{"n_experts": 12, "d_expert": 96, "vocab_size": 16384, "optimizer": "muon_variant", "grad_clip": 2.0}
Below are experts of layer 4 (counted from 0) of a mixture-of-experts language model. Rows are named router (the router's row for the expert), gate (a neuron's input weights, with its number), up (a neuron's input weights, with its number) and show model dimensions 0-191. Each number is 128 + 24 x the weight over its row's rms, rounded and kept within 0 to 255. Numbers have three digits each.
After each expert's rows: "gets" lists some tokens that make up at least twice as much of what it gets as of all text. This comes from a sample of Wikipedia text that the model never trained on. Tokens count by the router's weight.

# expert 5
router:124160138095178100191079110108110094123132165143157169125127171133138111132171129133178122147090101149112120142117131142147130114145112131165127082184162111131120102119124149100139140137132121101120140126140132141110115119098122174118116088187111140093112119181077127177132168083097116146151093138118128143101135099140116129142140097129142146171158116131137115104114093113133139131127117109135098147115138120116131148136128127125119083118088108115168149127140124126122114131119135150163128081123121095078134140140134171171122150140177124118149183133128144127076110142106152164
gate0:154088177080160106146111111101100111112094096175121098128091137140134130097131133137092128138130136117117138087118095146128171106099144111132179108138164131142109126135102120113137116125091116146093178110098090124137103126169126119111124098162105142125165118168119124209125134111118146123133131122124109133149176162087090142137153116142108135103127123172131110109102116094110144128088129128141150126153127117173156139129157105142164101132137123145099133171143144119144133097061148148159060093161114102124107107149130148144124126134155105151115086126133127128124157125133150163
up0:131141108129142147104101146138141160135102137146105121124146118190119105117143152149129138120129147124157110156122152172114125146119158163087115164149127110128151097154112100125143122139132134095116138101159095079120125151145076155115088159106138133145102114157102125106094096184144123132084131077154178098151124140117106117136124123132161120157158122100135137109149122105129172139136072182114134128154123134145178127110125161166126175129122129171115155145137108162139152112131069122147159144144094172113142154140136113124150156098121091148083173113121141150108101147159130154
gate1:137106120106155103109143118120119104115133162152152149076104089140151114118115118134142130099126177126138080107124097154112107157131108141107115137113122138135082146132113132143147125134113141168130180100157161132122132152127142158175123128149148159065159088118108168162157173101137102110103083122129148135095126153115107132118101109098159116163130118125141114131142060122118156134152133104127097122166126095149115151146115141146128141157115114116140142108114130119128169136049152173130160153138125117147111138140102163128147154096098103069164136111090124114129163106160102154
up1:103088127110139107116109161141084127125157149126135136094141126120111113120112093111156133154156152163168141146125101190121115172084094077129135123123117195166113058155139144126118106130130195177127145103148143126099140121161165095122094129140140114107140084152119134117170136105127101141091131125137103135122108109177096117102113143140151135143155147146074104127097108100113118105133128120135091106117101102141118119120116150160144140153147123111152144101130141181134100159102110114139100106141107110127112100110121127117135152080145132096130158126101100123118174126112160115
gate2:125124162139094139118142133153113157091123133116088109151147110136140136071130089133114123152112192140092118132104161154073164133133106123093124131136101143095094137129125131113133113136143141108092139147110143126102118140151096153120115102106136144132167117157164122128147097163127109161155143114145138126123161146104141133149111074120120104123160126142153160131141116109118182125141123137147130118164106085103146135158178123138171104136152162103139127123192096107184161142067165118085116135100142110127100150114168132115196129142149104138122160129105167139115138108114156106
up2:155151089140168105135133113089160127155151119130126167123115172110186106097101134137123111128113134147105127104130141198135086138146138167173133101075148120156135135120144134133143108167140107162149093130117096181145158150110124121103158162117081135110092088121115072150146133124143129155135158127123107124149129147121126144159136175127120128122128136147127102137144127139108134104164138105106120098116148145155099115116109113144133124151123177171144118144078153141131119144153079110155142149164113172117188130128116132180153146110125142147132120122104142098119160151100092083
gate3:117121125134153103156084148107109147092124124106119126118084151152126103123115133137114142128107136109147099138169122127108142077138127111114097109187134097123072114138089167105120115105123132078091144168113139162140104115106125134128124126164125150106129134151128115128137147096150101158182131068121126116106095089161162144103116079123115117150134104145113125121151103132107142085121143160143069119166148112118143113132099114133072112140116157122177143100126108105120097101131133133147179124130161106113131116172138141197127097145162095109164160145102151112117103130128126103
up3:139111163085134123129101130130104108104133126148166110133152129123137106158172161149129093126154121132083114173107099108160106096155127115159094114128157127170140082120142136129153144174126117105139126129160167164100095146118051149158094114153089173095120110152143111104095123099110123144118127120099130096109158144116164132131149139106171124148162117142102145094170111096114133139117087121116157155114147101152139118134159057161121127144152142120121138135138088185091110161115138141131123145129135126104142135153121158093098161123108107153144139142116105130119155129172116113
gets: "\n", "\n\n", "-", ": ", " =", ":"

# expert 9
router:139120135103107135137178134144131193133176122116143168107135115107116141089137154118134122143112120112095108133157137103158115142071065095125146149174133170148157093122116133121106130165098103149148112128120121117114155143121118130145128110165122115123146122175109115145153142111091117125139155119121145148140164112197106118156133156134146084096111132093098146145136128120192087121123124162175155141131136153153144128088122106105149145089135099112147132187102121142133144105141144123135090154161128125159109157157169127140146125107099156098118119116155158113108120096112110075
gate0:134100134126102073103142149153139137122149134111152156122126127134145126108103070145146120126146124122165153146136133128107095068137121104140161112186088106131106172127118139109125143141154114176122136141117127145146083133144137134127109160153124064174109110095141159150136158135120119132110121130094084104140094108149134110111119162117170094137106116126105161137103113146090056120140132173147115108139136177124123094106111070140137116116144147084130144132136111132145152142055108114146093143093121128115131147171132145119138131118134145144107151148098125133174104077120143117
up0:092125108189140138143118136128140117114134141129189085106099149091095106122104110136156159127142174155129112095161162139092119149147113130127129120127121153125088128150092119111071145108127125114149087154127121121107148114195119080098144101141084125103159130156154131089154119118127127120117116116136117130110123101176183147112129125180102162135162180104105118106111152091146104150118094118143141109127117154186150100107181136145093100123154168151131120136115125152132156152112128110142124129108104091124100116147110151115104157086117137130111137102118093135146120122116135159
gate1:094104131108108131091157126148072123106166123135114126093140148174125138188114141148169116119132139169134092139140151146119100126115078143144127113141107166174140126121118125132118143137113140088088107151139132133110139078177108123142153140126125129096149089154130141091131099140148101100144109132138123118171122141135135150101141124151130113160140187115082118109137132141123163130117110134123122130160111189147116137139117091068130095136112141118087141114169130109101122139124094116180090126094139133126168142102126130120104121123146145095078134147150063095082102116143158123
up1:117073110105151101133147084113137137173139100087124132146153141110079088166133104122122102133169109138123150122119095118116132145127158105151173087161148088135143102075146122089130086160115125127174147144172103138161098125108140101119130145109129128101137091117134119087099114154123125144141116111139097115148122124106136106089101122134177177107110148121063104124092152130140117120112119141067128155102074133089096108129119106137141180125143129139139104126163112112134145158114130080159103143084124137105162106127123138139144168117110135104134121143137107115164126106144116130
gate2:126158115104101097135152128136118145120151135167117136103104116115152145100137102105193135124132115123128134126147185170142111092110099151104128104158118166178106114178122119112136124142140120132080118107103134135095101105167138156145136136097093111139129103122140119177149140175104139126125152149131114107118128120131093134137125137158079098089172143140120168129081083138173150116130087176138122125114049131126144111106114165137077125138136067150105123150093148097155125154126122123124100127149106075116120121144134161125137146128132153114137147095110147104108144111125162109
up2:121156113164161091144135143136116139125125187161132144088136104163132099180106105107154139150109186121120138129117168097151139126137095179187153109152147147145128111116149138106116136131168100126114149177164142129101126083184117160141124101119135111137106145157127126149129159135121121140114110150144131157130122113142133074164148124130076134100166155108094110134131125161104093150141118121138133114118132123120114095123120128161106090103124125128124109091164100113134127163111110166149102130138088135100184164104111159116092083153132132171104144131081115117133127165111104114
gate3:169131146134107097143097128107094135115157190165141153132133119131126116093137167146133118143176132161144111090100147149109146104132127085093116136121120127143105142093120171087143087167124103112131100161126082141076108133128146135142128133140097161163135178115116129121135105166123141092118139096146125175125136152160125163122151157123176097135110122154111118166152089119128115136124126148157088155108159135118098161117162108108100106113122124146134140149123112069124145114109133109145121142100150088103113171073162142095148130126101182173144118146143116099134136148129145114
up3:148113160148125107173094133104110136123163106117158160131145117135148116121138172118095128078176137157138145141107134119109158096106154128094121126086129131109077190152155139145135098175140124132115110139174134117090121158147135123119169135152137105150134171100144118110134103149182085162089145108160149106090155174132114148147090144118122154159131151139139122153106118173108113135088151148114088110159127142130128129114144132148123110121143102115088079113141105067152115158125138138109102135087146126103131148090083143135152119134112155158142138145159116134135165102138153132
gets: " of", " in", " to", " of the", " the", " in the"

# expert 11
router:106150101139087110190151152157148130141107114137112131085125116101157144110119152102129148134099158146106151092146117149119117143118126110129119138131130138143130140159128160186121091112119137120117123119088138132106157147122163119122166181180120128169179145095126132140125126146124129125101156107115070122138100157140170132132089180150118133165173140093119116173111075121110167094144092160106124116154050125146149119106135142105115122117127129116141163136151118127123166139119128100148142160136171123137123134158114083125132105183160129139120167126140108109142134120106098162
gate0:118135128125153116126132156173137102153162092179128109073161122107169154142110171123163102117141129138133120145126137090145095115076147135112155194144133106132142136154139137153165145119099132148117117121111138118143140141175122106118156125160126118084158148111145099123075168102134112115126092108105063098116108099115152150111108159090165166160141114079141144127111097156110141117129072140165103088170111161110147090103148112111133144147124130121124127139118133111133167108137148143110111127141157162125133092106109142109125104143151120080164128123174122112132107117136125154
up0:100111103137131142206139174153136116164182124137137136134161114149148117121159177182118147108096132091145097157146118184131132146106164112133104145130090148137106174130166138173129123119108123135141137104116130105138109141114179130167106131106129104137177146130134138139141110101129121110140120132095128102143130084139143135175074132114097124151131161114114114171093100146119134141159133163136117114109125105130147147105159105131116120092135107119132146134139138194155126108151150136105123167182143126100103087131102133116107151119158118161103151158159138180153109110123145129
gate1:112116125200126098193104161158070134154140142090112121161093128149135131143150139128169143122129151127069163149151160093146091130148215112119135143118136146122085145120146122136082131098150126101077133120156113126153092176121142132154156175103145124088098153123152114114117113109115117115145171124128111129103124146116119157116110114155127153096144151127110129091145106154127133127130132147107152142111137100145089132128145124124143131126167172161074140159111147130170156137107137156111125159144123127164107111106125148127139103169135138168098148117131106152142122124135133114
up1:196115139076150167115154140099167109089159134128096142103155111147149169138144121155101111166095146083125110169101100081152157149117082127088143132139116113090147122104146129116156138157142127100139127188063122093136101135148126120156088127178127122111169111139120106132072098107143151115086120129182173137108144116132144153134150149146141147131136122150129116095136152130109127118117138157161127113111162142153149113126110144135122106121130110133134180165139143146152111109127086134121150117126111172100135105095162127129120112134126151116116154105123139149153125153134172139
gate2:150136140132129151131114141146148128128137121089134117138152131123125153132131139171064126152075129115123098174105088120147120114106129083109118139182103112123146136113125123158149142163116128144180142147131118143105178142140102122094159129143130120123131149152127132124164166121129160106120130086129115143080104139102068116140121186107148113065122152168159085158140119126089103112107108109128122155122073157148136123118100132102140083092168149146143118158161113144136146170145123090159137101104169175121104133154131142103119121137128175133128175121118143131116118102104135162
up2:154092122133164108128085092177164135110130166113105145155143093173141121112126134122150121144133108101150133117137094130155155073130110121113165145132075126128187137118111132117132107145110099086150109126142154161119126183111108084131139151127124150133095101087108137138150162120164151140133143099142111119127121168127090123120110125117149086109105125142202081098113095131136099149082136100108144136125129113102116173131146129136134072169125129126156095136162134122100155122130114149150150110120150132107121090130144123103114127166145139121148178166145130118082118158109154157
gate3:165112110163105181076106066165132134144123134125139139091136107148132123117135150121161118158128140083134145084142114131131128147148110151135051136127151153120109131138145150142127075102115146096182117090086127141101118138089165141130134159091157118150122120132087149081131130097095140131158177109142139091085095129133046102122088185154124121124119105123098130111117139133164102132109129086121115135121092151150097124120144142146126130154135119126158146126111103134124162113119135135116141116170152118120092152139143104110155099149139116144140129120120092129171145131135120132
up3:124092093132132129131121110117114129144110138130113082136117112147146152122181108119098129153103129133158102124155159079107143151169138120148112094151148167135153154110114128144113151122168114142127094134108139107093149142111092087181146093096118085161147098096144140159142117093139128122122137082126091110105125100094114149113134131157194125129144145146133175107143096114125099094179129141108138126098133161136129116133109144064080129161107151134126127151112156112134142187095124117135101152143101141129114167091096105150141162097108159113138169104131161107114144114129165124
gets: ".", "\n\n", ",", "\n", " and", ", and"

# expert 7
router:108119106112131125107187115111137140121123127099105088114146141166134074126133150142132117097115122166140117082153130107085134086161072147162129143154144066092102140149117162090134156084101106113169110132124132148183100131148116115121131129179173180136148128128102090139116120106144103139151168120100118163111174122125178138110126087107156107103115114110140144141123098104144137102175106133131149117110154130138125103110146093097118142158105153127160152118121110127119095147126124086145147101155114106118091109111115095146124118179148150102124153116113116092115122117127106119
gate0:119153131080146106148141126131144131132142149107095129099121093112129125118162110131160133119146135116115125129104158098119087082109119117132103173119104080153127146125112137122126147125129106128119109117183099186141153122153114153105159137122098157138157107120154160171100113098151106113137138132126084160144136153128103122127094150141151109169097096117141125133140131171075124109155074109120133100153164125090170124087113133070207136100123130113082134125110115129107112138099137075108119157111082119082121106080125130147123120090136122157136097116153135137108148106117112128
up0:167127124152130158140134124128148125153184145085150138159134115150123093108118098158141094086165108155134155166143135104107124112082097155147105130181084097162125102144120126151130118111132107128119089133109123155170142192136125090098117153140119139129116135103161107114131137166131159116145153138124101142115174113128096144134119121151110093084112119072161124147137130109137108168091148118130159162137169110138100115157110105131159116149182169141142165137118080140114137110139160086127086118079101144130105131161114143121122133149100126172130107134114120103111143100126095130
gate1:114090114169137123143167147147133099201127114126098153128118137127114096119113146128139100130152140155140116127103106076140091108151154110178138100097145090118115131147104099162123132087139117143130160137129080099096098114159080085100146119118108145108122139153111123085086126116137171132112132197140097132140139144138107113103141152165150088179133159160110147163106115134108122091097125125124113126166116145090162123105099117123130118143136106100132117162112163100113128114079131100130122096139133157139133130113125104134061129118143139114120119100114141187115165113106120126
up1:134150125169100096166137157139119143097105100116101075164164123113152112098144096117141141129139150118159126148146132171133115162116139133091139144120130146119163129119135116140118108116094100143106121151106159162153206136171138089147104111088128152142116115138122102109122145142102116134138147136143130107109105138142163086169117092150138142104151119091181086130112185092168134180138122099122127125121143156148124108162126139111115097121143186129110106141161161134173136122159106144140180111109132123091089123169138135171127134122124100132119122166147104100156097107124112122
gate2:119163168108106102154133100099122121146105143147123091163133172181132132129107135117132143155094115164117150127127111124131151131137127137206114084153118087147094112120132179146114132096130096132094127097160129131095138167132130131146117112096141102133140160136121195137157119114122060099133146145166097108150122124160152115107065137136130121132135113130135103113127113094152141171125122107088145172104168110116130178092139134116142113133138073117101124132123143134125152140139140080156107131184108123114101104126157137114092139157147129097169106161121103115106133140113128122
up2:104124161099184115125130132163099166136138128096098143134105093149142121148132153127140149173132124100197094121102105130097140120150118135109131127093130089074139135128098138097164135145173138174148165135137119169099155128144119162114117153105114127125122129097166144156104149118084129160108147128091126088174185137113147155104123120102120130088127101131140123119136105128111091098092103124126154147156137182109071097099116109181130091128133170145114110123126144121129123162142117150103092123138090097125111122138084133162150112141116108132149157142099131135110138107149151132
gate3:148132130076144128121115116089141158150113092106080147095124142111107106149073121148120088129154155081132119127139101123139115124164154162133128105132098143145131114131113121144098105177114102099120108103152161133165173165141068083125099107113108144130093132101104130143097139114094154105187146120103093172127122146127157134131093082135159133106143105110138163159119048119139113122125117109117139138169133099122104098130116092104143155128117127096119126169121104135149151128121155135126121122105141116086142153149146125095131105099090129102146129104142129126117158105133179162
up3:122061105156159106107119115115181132124099140091142140107118140158142098118097129086137093127133144145126081158135095118124081131150145121138111136073134125100130116124124121154081100199120134135131105115151155122127174132144113141166096123148098125134117150156113131114135109131102114088157102148130089136135145152165112164143110069144104081174087143122140165140150071104127125132146122125143154106111156127174158118115117074112099156155144157115125142163123120129161140092139133117087093124137141126142136124137160135089113134137091111166106107146144144139108108117104152143
gets: " | ", " |", "; ", " |  |", ":", ") | "

# expert 2
router:114128121142120123161132145111170124119128150139090110113093145144164133141164134104172127139174089133073107149154153129125105117110110079104084109121093076094124149115116127127131163112106170149089145125149126079120113124148150134138144119160109114157120134176143145101168144170074105102149166112107114143110102130130137094154148147118102127110144142126131136135121109178157114135167139166105168151120104122116132095137109136131167119146131095112105127102126091080148098135138118155137104132167136118127175117087142089111122153092102124177119148118108128140141193142156132123
gate0:128136146098135132134107131106114128171142164111123081113142116152141122088139139165198129118079139092101108165150132130124070142133122123130138165101113154115141151126102146112122154115160171151146092156118087161117096144132121130137182136126131131161101122109141148101091108151102102123173128166109112117105151137123118146150127172123110135045183111131132137157180155145132079158161094155156117159143148149123143121130124123125117105128143112125141154132117116149102111123132154104110156127114110100148123179089130110145077132101125129147149138153170132129150118144125178115
up0:132146149127121142106123094124086120155101157123110123110143120114129181131142098145160152130108129114132086120164126130140122153137146162126129170114106189112148121122115159107113120145140141190136127117167125146148133121112110121136149165137129128141111174146119090124122142195103112077147138164071104143093171128143090131142153122119116128109117168133130157176157157105148141149185127124166103149120169142119135121111128120173140127156171116133102118141126162136117090144157115114098128136163069093095157124121142115113115143133123132113117148179155179107187137106128117130
gate1:100119153114143116160143128115109136147149131120100171116173137165127108124130102130124133163133117161076121096140116109110117163137112175109157114144128126104134163160093131121117121071149132161112151114183150117167125125143112132140116116106124092121096108169125086132143121198103114128133177123159150134116112132133143141139178161119070138113119111159116171142126129130145111122129155145091175189158127120171107122123135094102138134155115134148129142116132106084088128131119138112152136146176136151133126123153155135100131112132082110131118108129128176066100157176104096125
up1:142102146116100150114120133188139140167124152145161153056115118090082122151146123114076191147135179165124122110128128094091131138068174156106112114141062134112111129146106107149118105136105155147103124121146125138144144089122177132149119117153119120124126147140149131104153145161118124135117175122158149146146129144153134151138150158112087093133134117136122196110108108157130148133101154148118138110115083113160108136130157124104151117135099130146147133128158127097143134096152104105124130146164114132100122110142129126129082087140103106128126074133153164122147123141093111102
gate2:135112086127182140145091109090171158136098111109072106120136090132148105120140115134180116115154160151130129148076142106145170141115126100139112113108146109127157111159088137137142115145139167131154104139132159111151114146147151152131136137087111120137077133135118143125122127146126117096122137091112092164130123129101170039151116092130155123100144119148154175153115148109114143131133165120126133114127075112114124116146140102119146139153122175095108104097133115136121101174165130129145127124117135184124108147099143121133174133096127083164134084114164114130148151147132106145
up2:163110116107199132166109113109107149131115086099099095115108087133139121117113094161107121126135119117137134119102152077140132127117152111144080151105119149123110146127147110130122102145158127145185119114135133097120135191184124146108110074107063130121095152115093122135089141104138128115128115116132136176077148143090143114157156138134183115140142127130124164163158131103136119110101186121126126120101131111110090165159117112112158123126084108148093106135155179120124157157141136185157131113098152137107130154135106121123133110127132132143157124143155125137145144159147131112
gate3:115099083129089150143166149167132087149129124160132119170114123120162110076114150116144151174164154129146161136138149178139154152131127145106147099149143120131136073173128126117156099164142127122147140117134109102072124128158112073131144136123109097122083125122148140091154104131119097104127097149177143100158122149117078086121101097129128128150077148148135133132110111127171126136140171162133124100173110137124125109109100112098140140141125139141105130100106083140141172158115153126132117117148137128118163156115130082120114165109171161128134134120152142095093130085127114144
up3:101123107149100124128091087136142114133172131157121165132114124120109165117088137111164117172125137144137149125127131188149125139100088137127158112141152112122145123169107139086156078165151056160103090074097123111152154148112101098107214103120105093151097146116133134107115073161150115122141136139152097121128140104154119117112132078139128122103145151157092132146155181140136088112099126150134127130114111150149127115154132158161138118151124159156121117141122107148131137150115139112147126147129153148121106131096123135134144141127150103157133109098079143104115177149136122108
gets: "2", "1", " two", " one", "th", " other"

# expert 6
router:129139107117154135117125109107057116135140128125095142134105139163173111120173138124136135133139142124091151132148111110124195144139148137124127134129118126135160110156086122063139122113144098130122154085141146147185095135168139151131118165136151170100148090111167131122117123150112126132118121078072094089125162149084181128142143106141087114116097124156149098134120161153096125141153128149133130167117134144109123104127184099121078107109158122117123147165117138153128139154129105169126109142146145152145115148086133165166117108127085125138082132125151140123129161158126114105
gate0:127129114148110118121119138111143105145150153133160144134133110159119136157133163108143146135152130145118178112133123115118121124116081172069135139153168111124149082098122108131089115157125103114114198096119159138140152120120162143142121140150082128143138127147138140121104089087164171123121134103115102117144104165082154116145133165145176155100139142095100119170165142082119131145155113151150136143122122120127085068141143118102114132115099124147134143137128084124087109147124120107097142150149128156138067161138091147166109092097103129089118101119132136118091133142084172122
up0:101155116081149091160128124110111114111128113104147100132133128050133103149127123123082154129168138160148113139141129119130156118122113147088130124107131159109167160132136154144155130162118171171139176154154126145108166159120108109095081118129181108079137107130163106122115166128109125161132131114121157113123147118102112096093118113148114142172148114122159132171119146139126130121116136140150132138144123096154097151144149173158133118056176120137138130122156091138166089121097161116113107169121104124145124095147166166142136089136137098130095112137159113094133120121124108100
gate1:150110129121150132141121136192096127112140139168112084081108142112099123123141124096099139164150113150109135101120144130127082129097088123111177160166106165153137085111145134145127145120070131128127173101122129111126143159121156144137134116140109156123141109092148114060114156139119148108124140110101108143118132119114114184148164110168159149167140129162084124100149185131102124125164101167105133114112088164149093115140140127134170123159138154154149149139126134152122146119118101094097115104098125115134136127104139121150127109135104090144118148128164109109137103173109086174
up1:107114178104136151162080156135155133152110182136142111115163142181120113115166123134140170114090127143128178114111127149116095105106118137113169122192151116137101109123141120134123115149105143129108129109075147117137137181152136127152132136112082192136149153129125152119124179151082130118149118110137098142135109145121126158098169157109164119093111131149138119112103157134118128112148097144128169146144190135114133134132162146123146118138108102166145073114130139119159105129146074130143130113153115185138157109099137126125129110166161113122111123110129117118183132091145136125
gate2:084100065170115102149120118145114154162130151083127130112102140137118103149118105161129118131159143128137104122117101095112123116137130121139115177101113124137144119143116107120137137111113166106127111123089114152121141138110203201121117136155132100121139154111127089137152086081132164142151133168146090096109130116131074145135105183129139117160123133141158106111113148141118135139178094122098114125149072130142122125092130099082144137125165170137097095147105131126142121118095102090130148118124157156148144148118060093138112117124143102134124099145123145110127158141126134081
up2:110144104120131149139133130122151141170111147081138163140097154160137161146152144165118127144139171112142117176107072064115132131123149135116153161088147118129097117182094118157155129117131147138165125128120136125126113126107116142133147164126145147149158130114141167108161147105136138158154120135108115144091142119166107130097083100117138138129095146085121139164096084152123085199152118133091114159112140145099159107101135152159113106127100104129112185157137097086128126145098134157131099120109125136111149108151086107146114136124130114156138119122130139114122171106095073092
gate3:154123161119134086150121117127137103157104133121125121091154084128147096137097119142131126097147070159124103113162149137108134101137123109106116102159135117129171136174109106132156129148104127131134125134138145091146141142093093086118134134065098122131128091112143120124126178111113116108130087153143140181124132146140121136181089139157118095091165129104105131099107128133099131141137100101166139172131082109086134114110130108128070177140113096125112102144119156129117116154152154133137167153126098142112146154132104131165102181105110186109124126125123174128128127093163096134
up3:153091120156170112149159127151141139131149138065118079135156142151111112150120139127112120084089114152110134138095112136117153071163142129118135141109129100121132129083115168146153127166162171119155124127125081138118131145119122146106152118139143137126125111145120105135147124109159121185113090110170136142138110126138144147112097124130102159096115144158129153160138171123152125118161116134126166138116068178153108126143165121144155122150150100105158123159112134142180109138119169162091111141119144159118142103123141099175143148159135090138082070148125105175103145161133133116
gets: "0", "1", "3", "2", "4", "6"

# expert 3
router:124172117137097090125100117152149137074116150117133085115165122126103100136169127141125141121107104107112113090130175129134110118089115154102090119178094130128118126124135137147097121074119162112135156139082070130148137153111111101098101142116135111097148112132077157129123130093133093058119110162111100141137105115129097126185143106122097102096115170170125096120131149136135117106156139132094130154158116164128110089102153106150125110150119099119134118162114126141117096081076105120094126150140148086142112125144169096127084124134135131126115101134157122099127122152114135117
gate0:142101110117146143088122105173137135125107168113131145158154170182139131139144113118158119143136091115136118135119141095140144123134120150129139164108104170154122138099119107107147138124126122114140116131125152099115137111159112151092106142115135110095145094091126101128096130100106114101167091118096122122132108104166109134167122085111135126100134126113117089128130158066125139090123128094137165139171111113089089127105114080129114132169152137135083121112149131121084149146117169196098151138126082136098107151126146113151128178105176109133123119104172089103137186149104137109
up0:137132145142106129112143105122136114105114124114144154114088134177118161112119111098135086146162180100149128122116081119124125117109127153118133104167120139138141082149166140115148131132124101125105137113101099155093112133086115178137108113156126119153136130161131095103142164129149146130109160113171119139094164181188117110124119079143128144175141145146131134141140133176125078114141130121151144156140142197142101086092143133151145092167111153098140148081147143122127113148151091089120136101110120158151144150136107136099128102161138125119094127125134129182144159113152100172
gate1:107110125164078111175116143112143176134134124106084102129193103159128107132131100097166133149113145112121153099173129119112155140098122119152101164152201118138074122117128129125168086137163107128157103123136106116148092156103118137138139116129101147108155116092123154142150118121144109167112115147110115160098126119098170136121107104141155108151128126136122115095125152100145106142155148116129133124138145133140102129089124093112127108129128082137148096110137130137143122132056119138100127083138119107113149100107131083109124131100114174131154170121133150160180103167161107160
up1:133149160155108147124095117135109121153119122130087152132109126107140083128129141083123122085130153137128146104171140130110145134108163104117120139124094136087205148141106130150104155074139112129106122096092156140119123114155101165075120092149121118118133135140129084146084134164122127119155122110078120144108142154116133140108136124142116139098134129146166131157168119116101111071151127145130171112136164140163124163095126112099160126116072107190143118146169096147108122143161133097107179160092129132146121093121132156118102144126130106131089085100128153112100128151149121134
gate2:136111112149106145164149117135131118126097085141150133122160131102171110141100105117136161101137134140135131132109151137142133130130118090170119101172136153147184120146148137100063137119123155147105137130157135107119159113133113094141069143152121112190127150109128115116079143139131105088117090103135144135168116157074115100180131104151092157123181133126145130123135137134112116114162170169103093103115149173118129109118159091149092109152087128098094138119142101107159126136155142132116143128116101112174169162151153128159100147176131145109126134121144125145131173131105120117
up2:111141148115122173164130103097082143158070160162137103102178159089125093085113114077121151156116094136148114128157109131136158126146116103131148123149114131118126143124112103120124097074169158141113112169100123130131153112101144159122131107140137134154154146080129134088112144116131105093118140156132144152126144128134108108160134147104128124073096127134121136147132133162103136128173139160134120134110115145130153102120154111169126171160098132133088124133099100101140133133142095144113176119122142094076114142136139174150168153127174166168195131129136123163124122143118108113
gate3:133134149123125153132153175123103178107114146148134142119158145124107116110102133087168178135089127130101126133148152144127097120120107137121066083148124132114083117136152152136131171102161209153120133133121147126120136081100131114131072125107182196094158122116141130118096133115113055104140100145130116106121088140101109122147152132114130107112143128102125128147133127154137117118146169149164099122091123127128165080155153118137092117136114121164140156138127149102125100129134090100100149133145130130124098120155116129095102127159144124190111135139152132105152117137118141155
up3:142120118139099114149104155128123113133143128121149134150150121186123156156135121194140130153131155145088107114160130099092129145134141138137151160101111133128141111094136185129144064162101153129136119126110142115131091136128171174136150163120120128113145064140136147173133147141151163152151134130149134119087150122159082139158118110117113128167144112191114114137098146124096121093139070098145152110136153131128108132125088108128149117145130125111171095108129137117113112158114120148156117055106171130064137130088124136116164153090113131117111118105115126146127105137161127103
gets: "'s", " was", " is", "s", " were", " are"